config.toml
experts_per_token = 2
router_bias = true
init_std_router = 0.034
lr_router = 0.000512
n_head = 3
norm_place = "peri"
rope_base = 1960.0
qk_norm = false
grad_clip = 2.0
decay_shape = "linear"
batch_tokens = 65536
seq_len = 256
steps = 8431
dataset = "wikipedia_en"
Below are experts of layer 2 (counted from 0) of a mixture-of-experts language model. Rows are named down (a neuron's output weights, with its number) and show model dimensions 0-95. Each number is 128 + 24 x the weight over its row's rms, rounded and kept within 0 to 255. Numbers have three digits each.
Before each expert's rows: a language model's description of what the expert responds to. This comes from a sample of Wikipedia text that the model never trained on.

# expert 35
It responds to: Table cell separators. Pipes and semicolons between numeric cells in sports and election tables, usually right after a digit, such as 54.20 | 51.92 and 3; 6.
down0:157154130115137092086133077155113140131156170166158140120109121135131112138148131147151130151137113125132175121128148129098115125128082141123140121107126121146131124143108132099120132140089129081134185099138141137144158120106192132096110154099148143146102122093094130150156102112142121136
down1:130102167123137078074149106126104137131154124102117129155151105097124111095162115166130146144098097086096087124136084147137154148168134135140100133105113146129101149153082133164119134069117100128171145143133142141145122127151124120131150127162140115126104166140120153088130119168111151161
down2:125085154124170121171140148173111137079088082159152117105099144142145165132145123131110128178105063104140084155159134134135134139149167138152168120148083110113115080129130131112107145111079109147151136128109113108154120114181127175139137125168109146137120149128133137119132132135139136132
down3:110144073116110174118105114098122150154138106091087109146129140101140139133158148142128113104158161149134140168128153096101120115146098123177112110109165129131151149103132117083103097172133139130196088135140125125158140143103139157146147132156108124120126112082137097125172138139155167115
down4:079149146123125130134181113096126089099127154161126124138094100144122152132164094126171145148145103162157124127110105135124116113130116183150038147151115130114143131150124137072122099096171129139141098133082138131121119155128131135130136175100064098134130148129129132129142093079172127120
down5:118131139118162145154144111120129100111105120123156113083144122121110141125124161144120132127079132158147101141119086145137113081082150097138150148180143112121149161155143104132089091138145101152146106147095140135127128117153103130132117128136109164168146147128126125114139131080121140119
down6:120114091093122101116114112100130121139135125117167106103158114123121111123138113068149089106126180145113136088117128135090129114114120145124108123127090128163104134102136123118140088142117098117132114160079159110092124125144140140143133162191140143138153095138082114113121151090127122130
down7:121149100113113119124130121110160116109132145109125130094114140082073152119119122126130127122151125119144085152126159148165169136117132071116121156121123163134080124123129140176139107123121121131152151078115101160145123116096121140135079084142136144158133123156164149191135138133135121156
down8:120119144102112148118141105119132161109135159143150156124104123099130076134160142148141141148130146112110147141126131163157138154080150142109077138181130129170123098107161104118114091131137162127137122079137112105147095135088126125162120093121083128160150116106128101104104145136109135111
down9:078141145108156134129169121104158128116159094129112099150106124145138074132140097107120119112136141117101118129110131084133131149121130154141061108146131130101147136078154137096106120151119122096147144113106127139111104130133134137096190139116114106141100151168123138103147140095085126070
down10:098148156129140110074115104112113125130129117109136138180131113091124139085179166125132107153110157100127186144148125106128140146130142107120092113149109112165133159125152155100125176102099139109158103137126147150092129094127132117155115097149144134111148135130149140089144149137161163142
down11:095158139138129139142137133154121089148128098164136136124122138112136126150099165132158122098152147168120148113179113187124129121097148144201137132122175110127133115123141118143139148159144168116125130159138106105118157149160099089121127087145142142175137119119113122138130129149145142111
down12:124123157169139118128137132121128100168139153138115138124122112150157122134115091125083148127121080121102155121131139104187130130183114105065114103110142153130092120147131172140118095124164142126151202139132085118130145131152101108133155112117126134131101106180152103074098154124095183108
down13:154157110122143133109135133157140122116074089075121136153140145189111157129143114115103164148085084146130157136121149123137136107114129097162133130132118145088096095161171131114125113114106127101134133159124133136126145129083146122112162102121129103131120133134133111174140091135114128166
down14:137167166128068105126139150141121129137121133107131108103075126164128124134136133120115118134121134100128144113148134078128124162128136127146138102118087094124120126155110088132147139083140167109157112121105117099144168114144155139131065104125122141128080102122130180136148098092082129139
down15:116138145113133117162126112094159102166126144119127137148129100116121093146132163117143156104140161116100111162133112151171087144103095176151107126080097113137140151128116108113100141109093102126068109105108095180085128151141160128133116149120165101137143102136110094176184127114113092116
down16:163147090153110104108129133162111151171109111143109125137119143095150123122142114160141119150141125132153145099107130098140089145156101186097128149099141148160109097124180111143114101133155143133132134184061120068130092120115138149100134161062157122102145098129166148098151101121104157102
down17:123124148128111121124144125126136144151098156132127126121104137120108151135148124106123118113122104141193130117143113113095153114102123124072098148129131136127126110154131130168151119123125163093179115128142131140118089118152176128140142128169089137122139105093145092093127139114115057094
down18:143124148141151143094072143151150122150152114106175117138183118119085136142143142132129139120131108113074145156093103096101091142147134141100155126085109103140111076139111114101140148138094173102145125129140130107123119110168142114082146112164084116114151177089105130112110127102140097148
down19:136114146133163109116117132105147134142138134105128119137121129123127098106138126119093145131150096081124083123132129115151166128117119156154128145166114155140092114074157134185153163109126208132119140131120124114124133150142122129145163149155137125113135080146155132153149113123104097131
down20:126142114133184113095109152107171120130170156138106123100111105113074118073145149153083147157108121115172124124114126147145138108110167101135112121134125106118086122102115119099185134118099088112121075127133120106099117148141128114130110138114152139148143148173151136117092136112103185114
down21:122106143157122132135144181115142180188100188126144078090097171131098117125129112115140132122132123130099103103108139117102117179186105114128122150126145106092127129120122117135145151113110091110133139134124125129137121111138126127111114131089156124129162135114136148133127122087086098190

# expert 34
It responds to: Digits, headings, math. Single digits opening table rows or list items, heading markers == and ===, and LaTeX symbols such as $, {, \ in formulas.
down1:121176132136092154095150148128116150116138137119132130119150169139112111146143137080157117066086115135103140097157155132106185138132149116107176089081150127152125138096116135170121151160133135096086134129089126121136113112144106123169118164091148136125151127128088138109130172105129152091
down2:120154153122120113122154094145147128159140104116132151138050148156121164136113150155158143152123127119114090124161124132092122113139094149153173110123121147124165148088146094140108144146136102144134155101126112117123156125101145139143119125125113072132105127126114136127097120107139190129
down3:138174095110130124151081114132129120093160098124099117122191142128112096160100084166100133120164167152095102153175087148111131140142136123120120076136152125155124133113114082160098135107102109093114172136143102122127153102183102104106126105125137132133153105126163116137117093107076120163
down4:110109148117139122194131125139124160128137103117118136103139125092131151108098118130139132148107125111123170134117151172145132140139121125125140151143102160121173136177127132125123137127123150087137081120129103144093127133175132113074159140094115119160096128117148150129099120121111146152
down5:124129112124129120112137132110185141122147120160136098103162107136069106111091136170107140102138160124101169145127109113101120107109170190129095103118128142127102109100105135123165124140127113142185096107131112158120137119099154129144074121134139136152121113106105129089105154135122097113
down6:137103150132144132149117129118136128146130117141149105175135143111122101112166136105144129150097110120117128155108124116084111117154131144105114139101122115146143140122126137099092098090122133200122112101106122109090122138097117110090137080136175098113134128083157077160140127174120195146
down7:101131133109126114137129147147149161164103138111085096124152108117109122131129092131166129160168138107122156160112146116099121110142120131130157136133100100131150119111166131143119148107179169105146107097141128148157124116128143121149135115086129130131099159152111121185128080181141107115
down8:090135090144138102115128120129131154112125092150151160106083173132131141119137092144148144130134149115177131112100124087107145107133188130127140147117127128153088158129087120126124125087130128136119099127124173175102117161125131122113140138113136172158131104166114163145122118127152146115
down9:126088121082111131137132140130121145121137030091140147109110150111138160097105160140103113136115138103110160154150092191169123156105142095135125105123142159159132141143119122139105144100122120146132123094144126148101134096124153129130124145071125145077129123112154123118141153124160123108
down10:112159158135106110152166140169159149078141123130149112132091114126134112213113095106100078092127116144145116108119129122122143156089112129166136130122134147157178133167125121104139129136152168111144092124110137149129114143113131134109115107124167091112126150138120121121132129165095107124
down11:129149120127181127092139133148110136172119106121115115124107106154131086135163128154167160134114123167112140164109125101152157129111162177144123127153132106144112108116085113136092118109133148122110105106080129142112137136170107098156144131179104151142099114086122108087124130173102119149
down12:135146156129111074124143154120159118125117106110155139131133135139135133101151141135119124141147144149083093111134126125051135083099145112093165095153123122100127164103104102125139088148174161137133128163116132140128121095131129100092113128104122167121131105155119115136127143140096197103
down13:131099136176097124122138155121096128137159138156131128075123147096150099161119124141140103179131117147112133111116116108097143134159161145123150140138124101124144126096109113138085084171111098130116123141143163095127139136091127112135128151091132117113158123122108087100119116147129130145
down14:108117103163192172115136119145120142110149150185075146125169119140098111118119056092136134092121156159117138114084121121140118114122119122147118143119137163107102118104140107107152137107143175094143165081144150105157099147152093117098127121105132079090122179096118105141160151112133129158
down15:123144187130147113076154147164088150100139140150106159123130113148151145144166142092098135134165145132155128042117130179154156127121094126099114145094152129095122120101122166132146113144124118152096168153134160166096113140136134142122112143085111163138133090147074143152106154140154144132
down16:112143104146151159149134150085097148102147128149167112102099089130113144141108102123130159142117134126140170132116112114115133105136157107093104144130155112129193134198145149139132118154133079091112109165099125114120098139112119123126150100092128112086117084089104184116127132122098079136
down17:119112110142129155055157095158128128128107154129092123108127137153119086100147096119116098133121135116147121156107179125144110118122096134106114146086135100110111125088133124119106116139121160153163071081068165105150148117096117145094145104139127102099130124136165142151130138141111120159
down18:126119166145142108125151110150144140130138161087155156071081121151114116134178134107149113136129138172168097164131132144120126139107124103103108118091134164090094113124132163089102119175161128135124116147129175127131102142108147133142142139107108155143155173127120138139134133169081152133
down19:123110175113138130142086176165154142105121100139152141103097102136144131099129079154135123152120098098133131150172109121136138139123102134144081095147119116113113163102134082166177149128105119115148127163110105145110128107111120165151103109099144166143154124122117086128127132128149104147
down20:150088146103127175159088067125113140125138079144152108086156126174113079143130116113099140136119120117159144121118139138152108122138120136078137113160133149090114125125116144154100111118124111141119168140145164159120134153113091090112149135141081107135125142149169098151108151107099106149
down21:125128093120110133166111120127149106156150106140123113130131112142107162144119139114133135139091148110128118153134165177164163165120150121162146086140163139092055116105067112145130125124146132153127133113142103138135101121134102148166141164121107107164102149147132091147130140171097158118
down22:150156139127136153111165124106130095172122133147122123118142140099143114136154119136131108175131131144098142129112143139106133146175120165111139125122109116124102116120094132157153111162132144159122191126115136189120094127084113116086133104142154160152096102135159088090136132120087124151

# expert 63
It responds to: Digits and single letters. Single digits in dates, coordinates, and tables, plus ordinal "th" and lone vowels inside foreign words, such as Mess-e, Crist-e-ști.
down1:138117143107139154167112122105099141137129120087123131124130107106141141116116140119160171162147127129151118136146125153136097126101151143099104164128146109144185155134131066102153146126147153154140137090111120158114158110138131104137150112135129141109116147161147129109113104138117130144
down2:121131149118124126077169106106171110116092105114103135130103138109107077145121128134108122076090119174151174165126167084120165115123208111103157103150115148111130139149129139142102149124160154093159172116132125095129117124141129092123120166142173106159130167133126133142113110170161098149
down3:167110142140105155110134087126115103116128129158122161130146139075161124143136115139123121100090155105111133105117150089139082111159135149099078148129164166130070127133110122063121143086139150140128143106132135113063075161108116137085164144124109142144120147181120150100187121138157119133
down4:094132126127081118127122145138089150098168148189083100144141111129109137174124136114112170150098128089128140093131127107100129167171123092134150124088098130147110109160119120069084164120106137120139134092135133101132149133116130156087128138156152081123154140144124116151137112116160127109
down5:133108147162124150131097138149170162137131100147114151146165084113131101116131118144101129085108097107108136149123122096106131045112113138086118135163134090088117135153123143121111135121125132118075118134101167140137148121162150105123146149127124085130117157100164101145101126110163111066
down6:112109092104117123113139126140144143103134108152067132099146170148117123122149143136130118136101126115134121124139125151128127162133153091150113147104150144146164162132150144149149092145178134129098104083176113081135160116148101085161090169141109121128110101156117125144116105115140138118
down7:123106125132096130116106156146142144109192151118093080115171146144150148127119136121095134130116150116126096088157137160112114100151132142178160118099124147126147145121148142136174154136129101129141121138107148139139121123177117130124138131169129137139130135147116134136127084097132137111
down8:116092126086164142115151150146104127150094157105134144087116136147087130116142108129110113115120125129094144121117113093131124129139160132117088095162115108139084141146137128110143128132106126110154127125164079108138143200159118083126094109165152161138133083124125154120157097142112119122
down9:150111099102104120122110168101122142093109146059116133157139175168103131086126107099136163087134182123100119135131140089121146105157137157163122102124115143134119140175111129145144161178094153125108161119130120072120119105116125142160114140138162141111119129146081133120133144140093134118
down10:134123108145179130120114104168151154129101089106126087138135110145118142127122149093107109144120154115135113163155104149147136144110157110119105192118163139129104120074136080146133138159080145143163124150113078123086130106145144118160155090163151124151115123127135114112166144108109129123
down11:200125124098147081092124113151123117127150093152146104129143177129082123116137120160126161110080168107111135150099148177173149130110116107126107102145125111076166073112126148114129163112126146172102100162108150157112127117116167140131146131131152098129094091115128146118111153119118112078
down12:134129131181056138140149144131155106142135163132153158159156177161166111160118141155136148116148096116148148111109132185085125129119086152133092127109146128125132129129121151140138121130090158123114136116148085090143104129130093177090115143139118116168130135120116154137143151117134147095
down13:130163134155193117111148120115151159122072122137112143168155103148185144106132165128103149114070105131112168119077144127146114122141130144128147132156097123077135092158133099169090136084119139096168156124127135113110097114102141118165138117130121120102141198128148114178117115119127128118
down14:088118138155102114106145084134131145091149112151097133128150090153126119137083125126064138105115173133164123201119104105126112170140119107119170118120125117072089151137118114145176113099106156116143118158140150142146140106104132114087122170134113128123120136122116112152128126140156100109
down15:127129147161143124163136100142128126138093148102105143170123133122140155112129142109134182141142118133162107104089120119132105077136122114084089107107115173137137105174134138189162132143130083140133126152150175106154089123166100147181133113125099144157151157105110131133133145092174128106
down16:121141084091130125156100137109091113130131102147129102115130147099101139144147129129088140151090092178174121143078056102132154148141166166127087139090140138106136160142136154146111148133157077129113092109147098095150129123129135102152120136121127103076097146144123140113141106098100183147
down17:163136147151101106172119079148107149114141107118133117107138106123095120154143128139108181108105126150115098141144118143169108151108111146158102132111138158129147139098109129151119112110125115103133065093115167127112178123113131156148144151136090138129149147110113091137114123157121125177
down18:121103105152154184130113097132133147133136171163162110058133182140149065148121130153140109145099175124089178097115134093156109116138108114123114129140112095137101112177106123140125102113175125149116165142107127144136125171102141124127088124124146118144147145119116068149109134142126144131
down19:134143155100092150138133103108106138110143143136149081112113151104142122132126106077097136088140122130143082184142110128132156080120164123139150102127125108156097160124085119157092139103133144136165141128119057077140136126202102159145148141118134126146116113133154116125117126127146109089
down20:131134135094095135142075115137138149131133096097155108120133096101126101145143146130117118111172159157146108189105085113105088122127137132145171107122126157145120142153111137123150084129110148090175104137124139119127103136104158170119114119093123154114145155121086155173103125129119107109
down21:135108084131067140119136147137135154148129136138130155147138151114140160170117143171122137136121121173096131146117121135100159148149168123138117104099136137119120109115124126155079127134152163113130117166103123154128111128125135132134104132149153125137145118132169087123127108149142099142
down22:152132129113098149123136128120107071119161125129158138180133077085141136072101136073144127118120096173114121119142104100118120129155155127129111092116106100167093099149106101131144107118126126138098145120166149141135096132126110097131136116153146131119193127121115114121118144091140128108

# expert 0
It responds to: Sentence-subject names and pronouns. Capitalized pronouns and proper names that open a clause, usually after a period or comma, such as He, She, Washington, George.
down1:107140121124140119142130118109107131183143113130133154167137110099110174091153134123093114157115168154146109161136119077109099152116101102177133120133168121128118089170145104125100107106123123149077095120114133098128156138137148127084157132178117121131131104138113108105065132163119119167
down2:135145137131105121084127083131136131087129135091098062126122152136167105105138117119150082129154169163123141128125141143103177157135123113136121173127105190137116182168095140095137101163146095110107164088105135144118139118138141125106141163121111155104085157085141129132147195125122139129
down3:146111200136128149143136147120117128120100160176127106140104146117147121087124167126136157112161116108132166113125129163130124065099095127085129129186136098129106154138154120117133166142156136144148160115164184146170101112135119123087145111135113089164115120151119152085124156131129127092
down4:132146123122125110137111105157117176152110138146147146114176142127178119124128131112133131123125139113148106146142102197140091121176112127118133099131075126107106162147106155076131178134123133102121166149146118134172186100122158119126196132075108086118087145162117109131103150125118112156
down5:147122102132148119112150138129136097153111140119128131119129107127121127130109120117131111101122143126142171158120110205128150132127135110152137181113135092075133154209126103120105143108090085107136143144118144070148095132103161108120128090121112118099139113142169122140081102126157132136
down6:128135129148098092158116134134131151143139126128134103109148086146144161106109141109098133119108118092150119145180118093151142108129180127131113077142139135106125161092106087143075168109140129120131139104096155132149105070101085149099112123132178120139157133112137097122161152167175171165
down7:102109094141075104141167137153125167183150129152117118124191128094129143146131137134129112126134094102130141144135109142111097154186187114138160125079087095121104145140159153084145138140115139126133141100132114145133162107134109084124102124131107056109142171116139130112128097105185123123
down8:099139164120180093086146099130120129090170106106120160113108084115129171141109147159127138132113123113095138113169123113152092134085132146132134124111081078086129168165110159127117115142114123134121106072145143176097143125129095067157159113146118114122120160138182149106150130129121134130
down9:085130157128067159125108115159146131142117129098144127103126157109193119159113111120169123093118190163143095156134136154122134114133088095139116125100157166168103105138135103095119145124166108106173095103138144114150135125108116129128111145098128127159146106088155102112128114117107135148
down10:146083117104141131141177115096127153113125167122131106094141080140154101119102074169073126119132120139109153105137123160139130114181120136098153100126130135138134107076132151100076171090173127155104154130116104117171095090132132097120139106106126118118176148184119090164151147142163108114
down11:128130116077101141088118122079151116144132182117110111145117103132149147091108140102130112087113149125158121135114116123110171193092123125146105128113107120128104130104094105139079144062120134131091138126091104142146119162074163129094155099189142094128174093181152126110133156090124116147
down12:088099144133144159107134085123112089137124123109161153172110173106117099186140099141136139144137129146137093132123167121152094109142123151114143132148092157146118106152142146128105105095089110110082129136117090172121133137140071122157114142132122131100101104115107176118093097124094126117
down13:123121133145124148118127121133134161097151100141074122128147119132171149112162054114176095149114097105103144125129106167106124093131116109103112186132139151126106133152123139122147090100114097124077114157143155125103142147165108171095154102103112139131143145179101132113121068117125147126
down14:126118142113102110117111131123128104136141165163167104137169131124090125113110168122142127037101104125091103155150148077129185151116135144119111153113156112127124148127162134098086118136096145117130130130099175079112148162149130078155131120117096148086097120126136161105126103129121068155
down15:158151091107134117137135128121103114113151160133110176117139129140122194159088191159073166109132108151164125102100124159150145133131085117109123148110112166130123116133155128141150125144129157146142145142114140142139111140101137079134130081129099113174180136077141104121160161148192147128
down16:149136142115121147106130141168156134143173070162112171126090137107120088148101158165099122162136119085090138126171157127125110132107114122151123097142109101144078132128119141148097100125118105139097144102137091135139155128155110096110126080120122162133150098130161085116111134121129169137
down17:086081137164168146135133138128136151129123121131108153148106119127136118142119142118158144170138122150126128107171126136143109127181151151128146119126146134164149137124147124110128090141143156144126081102064125139109136169106113097136148133126145085136123158175117101100139120158079090155
down18:126110100114129161108092131139111121164126107160079083149163123135171126131127153127131138142082099134159155103154145155164126124153096125153110150176136102133174148124103123123156119138154131163106132138120128136114153137157128142116136160140117125112146122139185153141116122102207123130
down19:107107140078085111145140096136136155163114152148161105160133110125159158149109131118118131144105152096140110095122108087162092060112149134121152101090141098135180157128110164114142127150113140054146176096127145133112137110168144167100143122138120141101157142125111087123150140140125169109
down20:089111116135152143103131160154133154114106198107148147131143142093167069085143117160148134131111095157149130149094113139093082126131124124097082111154108129083147184176137160077124142132152111112130143161108132176118149160074107128140125123126138132127105131135138112113120133107111146127
down21:107121081096105148110147130128085091140127139137160119164089153136178152175178141111086090131111103121138110140136148138142145132108148112080099133136137117144092152123133142126116146165131152111099125102089118141110114143138118124121147145135120123162144112131149097116105122143103161111
down22:175071144144111147158099139121147101166126132127121129076160108114144110144079132121137143142112085138134107095114132154076130121141142142120119109088121149128169167167114135122099130153137160147130150170118140098146119137149135085101176146132125123122125165170134146146124122118110165118

# expert 17
It responds to: Country and state names. Country, state and region names, often the second word of a compound, such as (United) States, (New) York, (Northern) Ireland, Florida.
down0:083088176112090151100120163148150139134135116130133095161159128113162085122116122135136116135088109120100138153073116126109083120109113152118150140111157133108137142148116131142106148145137144134106141143122111151125130105102133134199142160157159123112113161134096128107100136109155114116
down1:149129112123146149110092103153102166107168140123147112172059130079129123128130112134148090161129159163112120120126137140096122115131067127169122168099104112153116117134138095123119135126129075143131102083120181123128074129126140113132145145123121155103159158142122147146152127112163097129
down2:106168136118144151131148082117141124115135142155105121114136127108132134115089081128153146133111119108170121112170172151167147163120146135105141092134104107104096122120092134110144095141141103163147093129142069130161120133114104150120135138168096122101122171106109114124110111070087145132
down3:123139126134139149127135126122130090140132134167114149164165117137160102149118107122076114097154123061154090134150159150146113119143179111155123128141073203132115090130101123113181148103114138169127097139141113146124106126085153136125130141150168108116113130131111140101122146123165147136
down4:174083128174151136119088093150163127156119133120117115140153141082109152140169194101100093139109151093115158120111121128134163112134101129129137151163146158096152116167140103153110103117118150139148110110150100112146146138109111136151127111105119102104125136137152112138098120118121126119
down5:143139102125136122107106093159130052122147144139200089133095129069132152137141111161124115145110092123106115128133137121115145132144133128158145130141120142112133130107102077132108140111156113151126137089141130102111146166149122098134133148152147150145141090156069141177113104132141091181
down6:188076172146124141110137135079114082152147142151069180117149128086129145175117143132105120136141121102128137133141117106152141134100116158081121097161109130144116147142146113096131144110156163163104101140128152130138121099148149147090115104104118113125130124166125111122136125121093109093
down7:134124128161142165122152153099140162124108153128100128150113136142143093094136123073120158096127086102139142139141128139164135131109167099096140096119131177116175123147134105144133120133104157155156185095158102152143118137133126140098137090124174139173191118133157109142138129140124110139
down8:155092124096135098160094140138132106146110113139128106104173171130124159137109114141127113126125118104166126117124157136126168107091091125133145113121098157178100123108103139122143180129118119122101160129136123136106099095093077134132109138097123147085133133154120135101139146102146125134
down9:135134150109121122096140142165129086104154167164126124156130113149140129134115136173090145129106134116120101199111117131103128136140157113136135130116076171122118124148152109115112143135095110117146124114100120133122129141110159121134127092117142107120168157084093140113089114116137152134
down10:152101128124145150086162113124082114148125092118141108112143085156097090096156103103110109155154131147119109180102130136154142103119126109110151132112127098102144156126148084138178147148138079101121133117112131146105107098105131125182123166113139142120127136105154117129114145105163159119
down11:096110133124134112084126142114113114130088122106082135106123150187123130157111147138089131163138157115117115142138137128079131171124166125117146104159136133151122125163171121171160106191091136089130098144127129146155104117137163096136119116147128131167149147128130166115115135132100111059
down12:136165120087133116095102103154109147104131135139153124143089120188161176130130106099128134118141110167145100125110142100119151096132126075124157067148134155145128104084130101098129113170150115108129160134100179147140085142124175134108128127183110135122149140149129106133125111115113141182
down13:133128157169111115100143117137099148142104142130113145132143091110150126134108107144138158152157095141129115133155117115111114091141098129136136136171153115124130111080126105139107093140126153130133185089162162087092102148136186093129154166096138152127165154159130143128138172125154117150
down14:116126103094106099172150145088132124109121146100151136150128107123149128135135133130118107146113088111166126085090142122139124150109149104100136105124120151098099189120160135086117139146166124136136142125132192112156092102101133159121112113169118123149165121110110136144135154099146138138
down15:144136106158128128111125135130166103098136095123131119125133097149143090137152146147152129142106148146166130093135108143099141132114145114086088135130086109136119092137136144074153136102121119152170156155109101146094126117116123146139143157116135135104175132124098115114104100169188127109
down16:139129128168140124125146129126124145094101115106154117112127094118093142138154182109169113144157125086104172147153117093114085117139098124138098107108123116129120084150143123123118125136123099097117089107137094135137150141191103152103148100080084127082128128089120117143088131102120097131
down17:112124114157106134130162092139147158122140140112162100129163103167136126140146129145116143091118128134107075152154143124128147165108124144128139145106150105137139142086188152135153121129115116103132151096125127116158107069095130131098129142149158131126134106162104159139108189133128111123
down18:083125081138136087111112093125125153124109129147148136096123129116148147095143118125145147176107145113114122099110148112074168109112119134102136121120112154126184115127141138087135103139104170177129117122145185120159158116185162169090112141117137105096136087144118148119115160133112105081
down19:116101155119116116111124169122152106157155106133137054116144148146103167123160061131121171110126129100172142164128131157147146145130110135171118128157113137130149133076146135094121118145102137111155108103141131120137150167101140125123129123132128124146179130122136095151130090139131108133
down20:146130131128120148096136129122087127142122122113115134137122143146170103108178118132145122166152089111139155135124146126136145172157117150121101124105127129098122127113153123162094109116148164189108138085096071075113109161118162152139119117120130131126108156154110131151159109121119147135
down21:142126094099132139146153154148110145123108117163155088125150148171109151137114155111139118121125108133139089113108101118130139116116096113120093156149147121103144155131088104125099086134155145160155105096122112111189157096115094126140123147074106139131138118152169173121098123118167123147

# expert 33
It responds to: Asian name syllables. Mid-word pieces of transliterated Chinese, Korean, Arabic, Indian, or Maori names, such as Ye-ong-dong, Jian-yi, Fa-isal, Moh-it.
down1:100112136114161165148138118126095148166141179133112142132145064115147164084145152108117169132177119136148154127113108147119137114157129171126130122133139131118150159107122124144143161109147119133152108121109118132115131135137062102127124118102097181119122147147142109082119163137117125127
down2:159107165160132143101162114143116099144182124103160113140117104091062070135141122137112122115123143145100132108149135112133100127132120171133136176081109154163117131097154150139203138119084120132139148101134153144113102149154143112168121144114125143144127147178113126142165141110143146153
down3:164131110134121158127156117127140169133114120127150117118126133147085141161126095098145115131120130125172123131166171118106115132135132130153122119156144118136133119124096084137127119119124153183172121132121117128101105080141131167134127122135099108139123074128106174128045080184144158178
down4:111166124110138107123113150053116119176107092120107112153136135117099173092172106143119140143087118130129147168120143136143121141122124122116149119115128127151122120113156105176131139110132130125116140165132103132127096109087160094094155116138155067152071109105141132167105151148155114066
down5:099142127119133107144143136142115116085104123118159138135118122126121149117144138128151176124123116130143082147161157135143152088165130152122110131125152111134104151157102107168146134103142133077181165122072127135142118134147127145145079152143161121136140142075103130091153077149142138134
down6:134128178161152136142135119130154130133139151109147115187111120154121171093138167111120149121103106165135125135102082124176152146132155047115100122132134149147161122150127095111116094161166104088129098121080125134115168123101146118094162153166149126145136129145101108137165158169101154129
down7:092128133133143156116151125164107158105131118143137137069108118150099124100109168177147126118126132097143135118126147111135097103085100125137117109157145158095133100154125137099102074145161136093134166141152080134176146144103156118149123115095152145131109130166154151121157112118176178097
down8:138131129124098133107155165088105153091167124141131118098137169128128166130113071115107086144123161111119107118118139116125178114118118132134088128111119146098142109136090116152102140144150152085109139118097141157153119143150138141126135124116101143173065131128129105119117138137115164174
down9:095170133159145145122156145114125151119141091132137090167161095161129114140147074126093107126137142143099097146100146134180173157155129160153116117112128110110158103167161129092101121163177118092160094133158142146102149120113105130132094129103114125115106135139120120110122136122128114140
down10:156122061123120134124135155098117117115160163148134099180160136141121144096112100132141156121162142119121128128114112137122115102158074126127103125107095141103142123153140162125113124129118175149144108104174135100101113085157097110182125125165108116144145115101142116156146101110104146124
down11:134117179100148140131151153111137082118147117122130133166147135106111139136125128133102137116126137154123126101110103095098150119157056134129138135136146184146116140101163175150135133137145133119129121102162136116141125105135091114128140121131094155131108175094113131159098153117096155203
down12:149147134159168095143119103096095119152156116149129138085121128144125163154103109140179107138130148142112102143111115131125100106148116114193092123108135149112126130137098124186156110127119128120119144114135188125103132175090147098120147112167110169137161131135149136137095135160124109146
down13:119161132137088106097120088132144137128120129095142137164147104128081106092112143153152124184176142156118137111097125152147126133149118156139154147093156148129131140152146163169155124125126091108152103171116142125160189120146136113167131158141112171135145126092120155094159133160107160117
down14:128168133129084125142171121181153155144135132117128135118143144093115105172170159112138166138134131137164148135146137173124161155110133148139091110172160122131100130128170119098123147146125156122098111115121135143101118136144127124118120116084122125121161123065141079147109100090123142081
down15:177167135139122125133127088118115149102080091077141160144129148135121111108121149109125122167124122144117114119110116118122116126116119083149089111120108104136190139141161135156161158133122148098139100093103118141115135110154128145073154112135119082138105122139155116127178131155139098157
down16:128101156128109118081110116134131120117102155094115146101144121143088148090118121095133143140093130122119151095143098110174151094139158117090101130093134135121118144092103113084117091124111113111159104102157116148143105158137136132171145072099122133145144131167113111166131111154100119159
down17:105151129137139113105170137094062091130102184129134188109125106114166108130123123165133151114148096153125129123176098097121122122131140131157167132133124158153147102160093151139129152113134125153094149115123126094154088125126115083131141143095105082118139149098128111155123078131121140098
down18:109114114147097129102114099091094134131185146120105137101095118122171133130147112119162151096156136158137153137089123132127166127168123132109097154123171138123126133138132191124094102143111065159145121103107099157170158115130124137120094116124092129133097131158093104134095084105112132140
down19:121141184117148108085100128131165119130177153092050136168131173108162109074149153142144092116124140084124106163152146142108155123131111120078140120127107101112123145099136132140131110115127135139147089138147105155122123133107131128173090102114125112114121118164128083160136140133129122158
down20:143118105141152095125127107150123117117096139098101092170103154145093152121070099103128131146169114099121133103112100106120131158172116128166121146145144092160142154123133163163159106125140083122116114174116131127136113158094131154130107144117097160156125067146134095123181143133111131119
down21:119115091116087165132134144145145079146132083118144105155150114090101079124106104189126144151152097102107118192149114152082131131151140130139128110090117139115140130159152125098163148149141136142163146166073146135104096150106126095122145114106124101136105170131137123129135128133172160150
down22:088141134113102098130157183117125142165128107104124101125132164088157107125131153114138128166115120122102128162117143129142117129152125121107101117133118189140083108065083162125120120101152110107146133128117118136091160109121114084126100098147202141122086150109122170109148118182134114121